config.yaml
n_layer: 12
d_model: 384
n_experts: 48
experts_per_token: 8
d_expert: 48
d_shared_expert: 64
activation: "reglu"
moe_layers: [0, 1, 2, 3, 4, 5, 6, 7, 8, 9, 10, 11]
router_score: "softmax"
normalize_top_k: true
routed_scale: 1.0
balance_loss: 0.0114
balance_bias: false
init_std_router: 0.0282
lr_router: 0.000614
vocab_size: 8192
norm: "rmsnorm"
norm_eps: 1e-06
tie_embeddings: "early"
optimizer: "adamw"
lr: 0.00124
beta1: 0.95
beta2: 0.99
batch_tokens: [16384, 32768]
seq_len: 256
train_tokens: 292600000
steps: 12002
dataset: "wikipedia_en"
Below are experts of layer 3 (counted from 0) of a mixture-of-experts language model. Rows are named gate (a neuron's input weights, with its number), up (a neuron's input weights, with its number) and show model dimensions 320-383. Each number is 128 + 32 x the weight over its row's rms, rounded and kept within 0 to 255. Numbers have three digits each.
Before each expert's rows: "gets" lists some tokens that make up at least twice as much of what it gets as of all text. This comes from a sample of Wikipedia text that the model never trained on. Tokens count by the router's weight.

# expert 11
gets: " is", " was", "9", "B", "W", "C"
gate0:101092127145125143124173131109142117083141153122120149120191155091127113126181130128192145239163065120125139127140163136067108109165179175072130172109148089130071152095140143110136162143098062
up0:194134112098136138055103135185097127170156094152126157145140095128123127103103116144126105088106117153130143135107102139162131148085130109145145118122095152077118106139111107141094132110166177
gate1:097166245124132131086163144077173134109118166119122138143152132103140102155128058138088157174129119148053126199111159153061112101119125132099108152177129135114190133160135084131110116151191075
up1:155067050147121163150067098160096119151154075136129144155102119129099143111136183132187094102119163100193123064151082105158157191112142108140145144110145143146082151115135171145130121090098160
gate2:124091171134096183109121085142182176132105136118135097117126139098141124107137134141080093061160056106150123142108131096120163144148082119162140137183122121125154189117135143132134134096102109
up2:181169105111108114136107141116073152143168120161188116128166126131112044110143066096145125103125148134167107146118140173184178111134120126126083068042131110125153128094078140114082084121174203
gate3:071066080155143158144167160158152159131117157161136201116126175116108127149171169102147099070104083179155116104171128126116200140098092132128069131120101154129190073137144121162126139075138122
up3:165180177082113116144153146157097091106132085085106136167133098082138118149109112102097172164123138083085145142075107123186056085115194165092188128144147136127059157112103153145130145149146126

# expert 45
gets: "\n", " ", " \"", "″", " T", "\"."
gate0:180109115179101108104181062131141148190178144133120090099101135132048182185051122153059124133186160134145113109162145143173150078136086123094101085111150174115173142117110130134171134167059114
up0:143062087196090175127134069120096140167132133139139124113116136194055180180058105147074104135189163142167106101176163126166112117145081125120056136112131197145115142135115115121170147163063112
gate1:156179222116179147074167131130134097121181104128129077104103093150135103110102103093156161129082130080071133176110105115179080147123036193095121174115146108153125119069080105130130173135167123
up1:110081040131086096181114117112115156107091143124114184138142202119129151150163149145105081142190131166179111066136129121081201087128213088147161100133095139101140151177179150158128086142100118
gate2:068086107109069174183138118092129161062109086169191151118162122163155142154123146093139096086104154145094130102106114122143126159090123119146134203166140121156130137101170110140101151057097130
up2:164159172187188111080128145131122102201144183093099095103121121104058121114132139160108148122153096109160129165138155142132147089162129170098107073132128136115159133157091150095118123226165118
gate3:112087094106091154174138176097113113136088121101157187156085117136124093142156130083143118089126145190101100125139185145151127187129142127139143122128083139126099168157117103163189109107163123
up3:120107084118124105140171160147087132131107101104142140165092095130133128129189144145083111104172105149108137125170151149158123125107134117056153121132062128108081096074150155149192115125097152

# expert 6
gets: "\n", "==", " D", "5", "o", "ro"
gate0:111119134133111091139179190121136096104163104107127087171117199090167153127100166118161120120157065103085145095149178120140119136077200127165076118153127097104114159086148170112077148081066138
up0:083143114115150125100117067142174157112106156165166075148106080168107120123161191153129102181144149173112102160117087107095146140130063108113161120168135142121063123122096179209172132125113114
gate1:079132170190139118141099139104159135128108135188115127128072093142076181108230125122160145091090129176159149125144133135113157122085101163113103108130177105123041137118186147121155162134101146
up1:116057100137211113079165104184096119136106112123119088105149127123160148086112130140172081164071141079103093110101103136180103121075145135125088101182138142172138121193180112096120148046125162
gate2:123098152096162105123142157098108142117176110143172139132122118123113161142148115132209142139100085134181079085092157098103099164120113119117072142091155106108135084226151139124159108158135124
up2:144113106146043078148076083145179124161086072160170116177152130155147142129195169113121105135093129158128107098121127129083091167179099113177130121107150146128162101124102105183144189093126107
gate3:162120125135183083094116077117143106108106136092117124115134143145170093084140148094104082121118160132142108100117082078158171180078117118112115106087145151115164166158118180155175097115138103
up3:105168151099081169145141200140124154127167125197139146137125102096091114157119110149168146127140083119136138160141175168095099105191159109105139133150124106109105084130141077104084139187114163

# expert 31
gets: "y", "ia", "is", "a", "us", "o"
gate0:090104151128123161108119123136164135112091146109138145126188146119064135207103168122096164134169112106149195153088118150110123178097083127141195167124167081127105206180124127027187141139091133
up0:153138076091084058168138112150128136176170140139068137117110119192194157035135075170166138132078085176137116146172139129159101093154133092124050099147080143067117056119149134201094085118207129
gate1:101162124136177089109126153090120079135143100094064116195157113158167100107095098134130149093120149109069173171131133137100114108182070155133124162112151112076071094128076199128103146123202131
up1:091164131125176112109163128096126085143171077097042100193170121152145132106101120113152139104105165091090156148120146125123120116180073141104149153124108098111071122131066226128096183123178103
gate2:113103169122162120144113180198191093104101076106137123167171116111085150146076122146156152044111128139131170124132103106072126104114015160117072192145097066112171111086148183097114111091143143
up2:120085098108116046141147152110165120146148134128070096135182144136165170157105166141137124126105140168108161154183139129104124149133133166151063075118093158098157067120127083174103137091153095
gate3:182142155087207048152176148141091145128154162152150146112136145174131119161166186109114133104155114159185151099133139120104150095157107127154192163132140101085102078096163142124184162148099130
up3:055124099139064174165115134112187124129094110099023118176117097063107171062110105144114076151125153101100163151078083087162122123140156150118134110137131129180160170146068126121032173073182120

# expert 14
gets: " |", " by", " of", ".", " with", "er"
gate0:031136109136114088126148106124092129114135115111121094184092115164119181123088128105108103089170168142108153142153148098141080079078105170113155131148129101120137145113141099133154113160077095
up0:086141132155140093133118141121117141130138154094117120131137093110119145105150075111160100138130135150154144149124178120126109095074079142113137128108109118142157105128138106189096140121155136
gate1:136177091122118141101084182152128138155128094174127175149144133146134156170187158116155094118105201161119141114091078144102190117066082145116138085145129113110164113095113112163059133087100140
up1:139149098124084156132132125137128166132150121155141165128123095114126168136066142090106181129143128118120126136128155177084153133134076111114160197132165170187126131151089115152110104138122114
gate2:097152069112133121098156162106122166083161161125157112213098133187140103141127144181112139199148164089139135133171114103136141110132153096078111107138135114129112139109148120129177143083151090
up2:110166091101157106187163181125117147094135097098137143216103106176127083146089144141152131140180155046103134125146122091127169094129128143144122149119110064132142134117133113092195112116106078
gate3:082113108030159085177115117115169160104135095116162158152140164167074108150188120153104170147165152094120115188133131061099137106108194160050119121150118165121121122155157112106175129082131098
up3:162172169183098157138123061133095108098124168080102129178072086157132195098090120073153149124115093137134118081121155127177105141148151095199129121139132117095108095131156126184109096110137185

# expert 2
gets: " the", " |", " of", " and", " a", " in"
gate0:124105119148150175101065128168170127119168178107148077190140135137112108104119109139126140190085169108150112099146188159108100189193079099175109122078111162106136132164108184129102077172098087
up0:113112081154131142113104111186165123121188178124213166185162140117154133093152127100108104216059166172102102087132138173126104155132116091154130108161138171135120105175131129157118054107148090
gate1:082109141165169138066135143147150110158105118122112139130112057124086151120181150130133107148169074088138130115081135086152092105175203162134137175161070170119129118103146132139144194140138096
up1:117162149149046140151118134145112120135141161163174140143165145144189068100091161126133175180155103129109064137153166127085179154084099112162095053107155138164133076135160095140129107125117138
gate2:087181133097164103161143154083094150060134096139140138087156161115148155156106075154042182120132125093100159117049144124097115086085166118050133149103164095124164126155124101076163075137077099
up2:140088120130101165075104129180175104208123158130123115163096094117080082092157171091194084150125108144139090153201109137150147164175093132188129112162107159134095110111144162188085150110164148
gate3:149108114105167173068092087133127138000093140124134137098107121140193085116132121162112131102110155140066163126114161041120116106193119105121148095193099079096121130119172130166162105114132052
up3:153131127110160209061094078159149113066124166109138110103082155148179070080119123130136126142125181128068159097130163070113103090204112088142150077156085123111116142144131189145151106110140112

# expert 32
gets: " he", " He", " it", " who", " It", ")"
gate0:138097096110170145099172155085122129209164118166100124153158116112185141136080136114123083090075128098133127094144181114125190107097163118087116130163100195111133130119164093174134169111045117
up0:159166121102069159138130122134149183146088122133109171109110116127116127201127134198120134083178115093108151169127103120116138130156160186094178140117099097093143077041037134129195122174143116
gate1:127118090127129111162107136113121174124086158164144121077069112116151129124159095108133106132136174122124080123157118156152111143157178127110192148164130193164184144123138119096104100069141104
up1:156182161103114135137063150170121128131127129079130167147147078133171122131120161162137119128145088129149165132085113079104102144081117139102095038095128065136094116099121120141119142170092169
gate2:177111145128110169110095078087160146122109129139117067152138143142156087109152120151126116218121208102176153098178123121170111143166087129124142210124113172123139131170125146104128080130146091
up2:193082105142148171123105090086168150151137130171156110153120164152168106115179124160136113156140182094157119110209140116180171165142100127151100182122099152098120091165115144124134085121129118
gate3:112068128176172198155131125069097123200107137124127103148159143097149114098172097109137083086165107164144120091119160140140187159127117136172179184151185140096178159163136118133143150140084185
up3:124164131106089066108119140162176127074121121157149142109089127144081107118079157098103157167123138116143084166130128135123100101116156135128094075088099138165085100053122155094117083098198076

# expert 15
gets: "4", "2", "6", "7", ")", "8"
gate0:082066087107146093080088134089138133131159099139085225154099116109169126147181204194136110109112090133135105154198098133123111084167137100085091116123189093128097104068140132135127113072149131
up0:080086114096090086098111132103170124123162074125093158139093134116173091197146165170152173096125109111104136163168078116128113111130130108118082149095155138153092112091126096122124092085133148
gate1:083101124139080081088138174089130150116152120119133170153090072104143134142125173096100121103127109079110173221186096166071175082109153154103173115129133104187137101047168080152124155144133099
up1:166172126099182177167113119173106108141098130151147110101173212153115131118134090143156127141119161164145081074095176093170075177152130107159071135152106151076088150219080180110138135102142136
gate2:157127100142195136126106155177149117123100099167174159107140086073100106132086178111171097089141134109141153083184122158161162114130137175094082153115137169070103075054119137166116142146121117
up2:130120131118082151149163107098072097106154157090109101136115179164171149124193079166085150154117083156137105157091140105094104152110127071164170087132112077157126180203136157068147110144127161
gate3:110138155092053140178190160149113146124138103167094100121092106149095157110056145176107123084107132122103080167109137121133140092085134195141117160114143150077095121140157122147128146156131107
up3:159142110146121110158100099129106138151129146098193127095170152108190098167199114031140147180122120153091189079063145114052086123131214120142162089184095129133154134130113133109151161141093099

# expert 43
gets: "ation", " and", "ing", "ic", "al", "ity"
gate0:108122177152148150102118155098083119147088134145096151159104135159129093128142079167130123102121135109106104138131152157152187140144117150108183173088118096041129131161082130126208169153153124
up0:175124073117139141158125109176167118136155149114142111064163116095155187118140162095150131135136133165162135129120097114132087112150137112146114102146127163183148117108145118111053078108113117
gate1:121123139127121152094186139078142171181113082159112064131137141159163135126135137117115121137093109088167155221142139184124119128076087126079151100136140123089136156132143110161149177140075101
up1:170135131116158129157077128168094096114142187118124170113132075138135122113165119143145123111171153152127084070104099100133128126184197150160131163128117122137116102115126133098144113151150111
gate2:206047169120139115142140155106162121186147098166108146088124092094124147146184122178083120100159160140108133118122102113139156074095152108140144184108165137087154138173090074094058140081063119
up2:119142091119119156101139087183133091070111188125140096226138174149111113100060140132160138111101093152151086104109162094154087136138078137181100150113064138141124148138116188127158152089190125
gate3:102163118086156111140102075150072089131132157138131151140160137194080214120144162135123179145093161096127060117153107130131109116124115138113153143151165090139148091179122151091131090140156159
up3:120187101095112139154129105133125124114119110063145123117189135150131108150139147094137167128137215136110074096233151136151105158122096127094171097063148149166173080087153121081113126125134097

# expert 37
gets: "–", "ma", "a", "1", "9", "/"
gate0:103137157096095153158190129095175157122162129115085124131135174075148163153090158105049086172071155113102128182088153121102145128158136140170136170178086137171137123092084128143118149132161166
up0:166125092136169154083108156152115114169104111178156072134170091132137165115088063153143082073109118170159151067105106131104161127057142120119096125077137099122114055142119070168124132127065125
gate1:128078121117163167070137143120128128054142109128140111151140124111130107115160087149113135167155122124107063130157150101055106138087135110148074133088122188060163151164143142101100123137099154
up1:109084119123100181094084150080131079135147135125156108088156068157114153166183096181129109164182075151087097189159158128106147184089144083153085137059136131074122168212118131140128103143125143
gate2:166144123103139139129186060112096129144150120096081155141119177067088151147165075111133156154127149113073186100082175122140168057122118158093090137178122113147194140096100122181067170151144075
up2:201127141097122140167164097097135189124103175101103088102101183149095163120127094141123108088133132106093141090105134097158131109083104141090150116113125112141210113131091126157083155109136120
gate3:121131151154146197155112171121085132086122065118148120106130125068172126127123132169148132155082104125108074139149153128094088052104184140142147145170056119203122140130150079099109130104083135
up3:122102074106120051162120137093161137174160103163091151144122120132123182156153168118127149139085152113168177096104101144136143124140119163138153165154137125120111068096202075144155112124172118

# expert 12
gets: ":", ",", ".", " the", " of", " in"
gate0:153154101144117059154134166084082145132126106106173130124146173071152134172155195086109090134113143060138120159096129120136135162187109089175164139119148145191188112152143100156138135093185129
up0:102082108125164198111110092156152086167111117131100121110117088191117114055132072183147158116139136206134114117161124145125108086043129163084085129130117144075091138110113147120103097143104137
gate1:126102140153129117146150102112146130085172101105157091092210103139112116134048156064143142072118168145137160118039191124109139104112181083085091117149097076083169105108105100113110159226142144
up1:151158098121123200137128138174123120199084106158098119209109105117097082139111076121050121118072148160118075118183138173161181136114072106133115157152117105083138134166113134146062149082124142
gate2:118127129035158148103144111122079211079163176153112130124099109152150144144089131176107072149113135159044086129161088110153155093176167162133124079161163121135110069108211138142131150138060115
up2:150163088180124075143120155110143068153097099106135137106139147101102126120174127098168151094184116115158209154114144170105093134105096118106173172096107134128144163141009106116149122119204173
gate3:135141123126146136103189121193129158158127151131081116140093149103076146103097147083131101131124100106093153138084067144197106159143163167130177137125154103111169149058200088135200125113111169
up3:117145110149158105138098148117147130083159114105119204112131092106166121167164158204142167117137128134151132127196166094114164136105080059138144179148111169147097106144079179120155137185122057

# expert 42
gets: "|", "-", ".", " the", " (", " was"
gate0:108152161131107137117145190069135176066141127151156144102162061069116144141132126136165132116128138184107139056105074089140099130138143138138092185084142138156125124150131151063155128155043106
up0:120124186186066114148121149071180141078134141106152127136125055085122122068154122133182098117098138164169143064060095093158085136113156066131101162059198148107149102158093127105153129156085148
gate1:112063104141117178170146133123109122126096106138147119079131106090124195079118191087049118094093097112090141184110096087132123125095055148106105140099104124106123128155144083178176119129146163
up1:116117108136149123142108140127074155117092128133124086108101117145105154126069120049098151106087172094064112176120107085144129080154190111130148118121170130150119154119129100138176024145162134
gate2:145157138048133130056151088092151178125183175186135158103140129100144122118164113169101110148107101077071134108138134140108196098162106131148133117118126147134140099121126158144128187125119105
up2:161151154052127132050135081089158183134180191188146156108149126112156123134174092160115120173097098061075126102137139141098184093166104126149134103125131153134139099125128151149118193128122096
gate3:157111105142224080123095106125139084157133099128164050062091122139086123121152146131086146053093166178122160155105166189158101189114085171104107123071123091109165106093124122173166100140164086
up3:150144142180186060143159095123128117160142117095145079085091148136059094119099119139088132082129133114129133175116145122149109179202113100122142127079108093117139124071107151161179114133136091

# expert 21
gets: " |", "s", "ly", " a", ";", " are"
gate0:142136117181177160100136129075120155084149121168096173102157134044109195167138153142111101111113082090099120129086141141088143125103108121140113132122182110098121180146148155061127108132076170
up0:112141175176139120166142123113105107116102140152068111094102176168122203144128109144115132121130121059081126139110113132114134081141151199118126167141129131115156128137166117092165133136126171
gate1:157145115165151135112147074066084131064164150184075120064126137116097145100120168163117137103090090150100118116159124085145151122066151145163130171115158100125098115125125173075167188125052099
up1:125087116125169144111115092153119095178096072064130087158177094066116143141112139080156115130105097170166137173137203101178136138124105114083103093178119120050128144147144126149146148097159206
gate2:063091075134117184091176109111128106201138133107121023099147082086190146137124095170100058140184090177098146166211144104107102120149123146149087107144154131112111164126180118138116117089134132
up2:092140112174146102162080097066142158114096159064096157155145136161101117132090165137145180120125176123111115123146111148110126083210123141130138134101139180104154156126104100158141133118060138
gate3:107167111098038171125084168077145155105082134127172130125199101113094163093184156142104131135130122201140099094137084134125131143169138095105050103179090089125145046167117105175117136139113092
up3:126106117127213102134128102197114064165154118131098147117022149146188099146105084130136163157123149083116153182118157120139141116105132143149188138054159169146136214078165137086134131110134142

# expert 25
gets: "0", "3", "4", "8", "5", "9"
gate0:074173154138094200137119111149075138190148138043141182162139106102118113055119095131171071151142113106063051179092139121111169082104134162109184177188163119130109116111140100133145099158150083
up0:080110136155078186142134076149072116160127152155197126126117172104106066034192059142121088097146089147053108151134142062118158115172148117129159113117222130154134123081127147103108082166141118
gate1:153094129114043095179127157122131203187151101077120134142106128146086104110120097078088102164094168127131127128114176115097127103130101127139108106157138113123184117148090080174156112151125136
up1:191168159120114140130123174159119134192155077177180136132161100194094183113197113120122129122084135133167147120120120100151128131140146105103129166168117116172129134132193117095185066119181134
gate2:088151078139147130149113121123050109106147104100121135171184175207122150161138103101111099100131075123094157102107145099083067138142114126117187115185052119078132101091097149174102139074138137
up2:123142127103063131121105108133088135126137151102146182141114147202180158148107088141161142098104153119133134218140088119145128106136113094187078093116078096117141194128132125135202140142178068
gate3:166123132142178147106151101095107147180173169115134168153136132136133129174129141133148081081164083089099179167179102138089184147143112160139135114164179154123128063196109123204093157190174136
up3:100105119098124083190133161143130110077096068136158098128148143115126153107109139108119104172093124181207080103094144090157115139072071150135146139131071121115090134081178120098166166099084098

# expert 33
gets: "8", "9", "ly", "6", "7", " to"
gate0:187032135130095144098130142133172122185113123104129165120119137077128098142167176166079188075094044150086091155119117133107077149190116180090151180125124151095147110092206114132137153127070180
up0:154105120174125169140187203132155120118138110108143113112119158155154117113029161111111155112160154105089138140180138117141083150104114128054140098143119093103135117153098104145158156131130156
gate1:154113131181102158149112097173110116121170163123119168133099104184072078138112108150110185177097100184117145166177100099138081111094129173135067121129058140167101090151080103104094171109132086
up1:154095155188053161128096093185107113154156219131109155137101119147058115093101106148120133198085109168159116180189121123130055085120135143185084129104069168143131107145084135090093123098120091
gate2:116101125116148122129103133120163100099078158124172040121179134127153148155071098151165112087105167094127050137092128145178167155127090125144102144102118127109139150150074112107186106159138122
up2:163093108167149152112148076145074117161188082130063181163116135138124136126135134130115116172128121151108194109152170110064100098138183116125128116140113078149080135102107143123085178133131170
gate3:139120085146147162093117088089153156122096143185106122109124120085088105138152134155207105124107113074101069116205166162065124112184180131132080147113146104081068093145139133106120104102206141
up3:085091169102105078108151095190114106122161106060134146139103146183113125136144113108050104157126167145179149131077124097210108134108098120119160134136114165145180166084100115115174197093044148

# expert 28
gets: "9", "8", ".", "\n", "\"", "7"
gate0:106108165115147124127150171123161105089154104081161138108151141198113162116133089139154110149095159164098173056138153139144096102101090094082088141175125094141107092117121132115097201171152140
up0:135148136126117190112118132158156175167108127136158130152226106169073163145188181127085083180161125163065146068112146140099122214130120109138076185099155059178140095132113194131150139118139177
gate1:085122077121157149140103105130135128113089135133137094082148000103064141104164133158131103125117114137156126155218172162173121141164084143139090069073124151159113140180159107117155164084136118
up1:147138075133130126163090159113089108115107143157163082093131056135115142072140117206140096106152074130121118188151129165184131145144082117099132032086119183121131129146153132152181120108166094
gate2:075123169175095151101181149100079117136165110097154122049088164090160148071121143122135119068088153118146095099088122140143152111120153161114126119134087140126127106088063121176156092149153124
up2:158133097079138114152111108134183150121141127160114138194192102149083095189136143125150133218146124161101149128159143122124113137128108099174146139136156107132141134154132136090097142104121129
gate3:116155085141060177102128131218126115137163094162089130124131106075133150132063131154158081130143175148128070114085139125151156182140165131195141117110129075152137064148147155129088117100116146
up3:122095170089173071156134120052136151102117162087178120111130142188130115128185153095092177138108078118098180135156121123115098074120076132058093162148146177111101198102118106120149170132133137

# expert 3
gets: "s", "ers", "es", "ies", "%", "ions"
gate0:162094114133123074099114102117118173057149133167145172109172076084115115132141122139141075164140087161128125142134122134117175128104077139121128135064138072096093128157137140150142130109066132
up0:080155166138114217139148148147117069126111105113135109156100176135153145108122160119094169070118151059113150114137120103146123125142169122157116118197122142169120145098092142087115145148192103
gate1:165161110140168101074111185127151100124125111144090125116107145092077051137125154164152090122137190113122186166174135140142137158188103103103130108124098106126096155123103159070143151175137123
up1:149165112136144130138105165156165102104135113135075111099114166101040108131110164154122078123112210128112203146155120133149145128154107120120154134113103082139063144127119174057098151152131128
gate2:096118096149155085177106136152137154182092113182168194082146108141136175139135154156113090080126109162091154109135133131124172160098179096109110155121122132073160118080162155118193099110186132
up2:108107110175153093150115131185132164196089139155167162089133103152141170130148132148116091104095116158106142124123150126111144141083157104114109138118119129081145110100192134089189134095182144
gate3:134126121135138090130150132115137080105160107142065174150134137157162134119207101091090127090113140148092127121119148155101180135183142099117124123085131121193071113114181112068196190144038080
up3:119133135180152153089102116100174192166157138141192157147153089123128105143109152163124142180168142113084089175104074112138081151101165161145146167097151124098155110112061175131068057101141159

# expert 8
gets: " ", "0", " his", "ot", " her", "ge"
gate0:112135117124035121096138207068060214143129081181155128111167108092073160162090114170127128071167131141080078141116138087103206131154135141116111103115102085158058053079103123155130150095142160
up0:108094126132218163141118093179205055093115179086099124166089161180187097097162143093153131183082113125164182107136123171163067110094115113153140166140157185092195205169142153127107123149128114
gate1:105134090104127154128135186094064168139141078124133167171113144182129154145107132155083136156035153140095169148118160176155118106148159107037123194230114136133124137172129121120168113118148135
up1:154084113176146124110144124134083142183122125127121174082130098117147148159130162149091066134089121196162094117094202137136137106163194072098101080110151153061144123158124107161184106123087132
gate2:167143079070126078114137113152102186140141138124147132144084123142159140151141081149148108131127137107148103100139142128092129119125092159123164139150140124115139120123145109143122136133120106
up2:179158086075104113121142134176106163142157129110138113116071115128170145158128068150156099170132106108160110111123152107094133113114065132115179150143144123118108104083133108179094128139114104
gate3:134127103084204112143125143140175134094075096103245152156143110144183083121166134149092111184142165126081178130186156122102114128089090053085123128116143219134138142162147091155136162163094113
up3:144113091131182131129117146107191159087089122091233169176105129145187100077176139148089141141151170107107134148163166111136115115078092050087121164129134170101136145135120106141148154168099078

# expert 0
gets: " of", ":", "der", ")", "age", " in"
gate0:135133184134142170115134097078111142181121150147174155120121115159160120092110107101101161095118060123184165190134163196116134113148138110052143144131153127119105160151124046105128156107122128
up0:118132174119147149149131110120134091144156134125110087059111124142156051094125124083156099217173149146100156129175107128139163105127153157148079123075152139141142104161160134143120104103097118
gate1:090123130077167111156209106106145162135153149126031097158108087110117141100063191121122087090122132137169160162172111136119132121175139156047114133154172120112110120152255076140165147105084127
up1:103110114082164109136206112109163179148146129133063121146113091130121161088096197098118039112120129117155166147188122154103133124169129151066114141129141094123150128152222049173148153075087105
gate2:142071122132160178115138130187074123123142133181166148106129109136122141133173119078125120123119104101118081135195161117113078145106107104113128155108132112130077138086120063058128133183101094
up2:133060127121127176130195110189074164116158142177115129128112102168145128121153102124121104137164078072142118110187133123107111156105110096088145128126117124108100163025128069083120133141048126
gate3:152122165107084179061139097115112167135173112114112157134069092082153079172155096145125133184183089174112175095130088144102136134117135175116151102100152151179114090134170144125069148178114134
up3:159112166101079182066132074140105174145178116104093165130086085072130084149154101153138127182173086172123170087128106150108134132122126163109132101091144118172121098142157150154065150178114157

# expert 13
gets: "s", " a", "t", " his", "-", "%"
gate0:148159079112112119168084100153170143127096132145157131156135116114144112150202150169115064151078176128161141102168143181110128147186105079129114116170168151138100133085131178173081147108131125
up0:149162091103150129095170191089118149119129103130170081151098079120146168129162069130103116110144146071140080121119094152173128168047093105118120129115135152108178158119119149099199146105072103
gate1:046136041055143098123111124116155108122136099135108124193160136120148133138157155157117121068138083191146136115134136110134115139173103105161127127139120141099108047113114132153143098098142113
up1:129107131193155140178147111132141176130125142130148144160060166184079160149070070142104124120143158117086092171120117096139141126081129111132133181136084164118094146111097093086133136161101129
gate2:126113101126160129055146194093103134129177134116082163164133047104094115110142192095109104089155063075137153124125127139133161119118095096181191127145164101118149066107111160160135151147069126
up2:160145135154122101149131057127178154126110110151191144100102117079121154148143100160161156098141095161125107090097139157096136121124117105129061125134135064109101120187132094127116134114147100
gate3:099121118082146162054152160044123180098165067118194140099127157110138099194074169083092117113162127017091106082097136156193093123109141146102149122169131086126148089092169090150075206058103107
up3:111097114083147153064166159057131151106161082119133158099111138120127094200076119099107102091175134024132131076106141155195110122129138157082155103178132091093153122082149090149105180088139126

# expert 44
gets: ",", " and", " of", " to", " with", " as"
gate0:069148102103125133091140167143125165121175135157157205104116137166160122161159119150130144144102155160082083124138104115078130066177141120155159140161101139111136132153127147093113164102129118
up0:094163122173157136134110083126154157112124111109150047120194100104114172113098132175167094205089132092136155089129168130074146126127120096141068159153156122097119081172161147168092082179061148
gate1:170179095111178148116074154096036168132135081162129175130139134103082178143146156182114071072145088180105053199104105130152169119145133081102161124158101099141153128099154153145153150103131106
up1:160109156085142109184132200108174130154130154151104154115101135085121099151123095104180143116064179141062122157157118137096081170164111132152137087109187097163145073150120102153118117119151129
gate2:102173130140113092117098126131110177125160140151152156092136090079151161097111157172190092150135093141042121090172110108187154090174096139122100129156148117090134128142134136159131123104151114
up2:123157128170092115151101102114097169147146144143148166118099090071161176123098112170173089150158113128076097108182113105164175099157120152128122126166110116076145150167124142193135118068157135
gate3:090154128106119140064135120125046194092165126147137155141169086122131130171131129174096141150133124099093122115179121108128176112151137151132108192227132152126122067117177139128165153091086076
up3:134139197138129150116137132102121167158140166109163170100153087139131090181129114136079174194150136093145127113135115126128118092127161171139084171187129161138168105105142131168156156144140136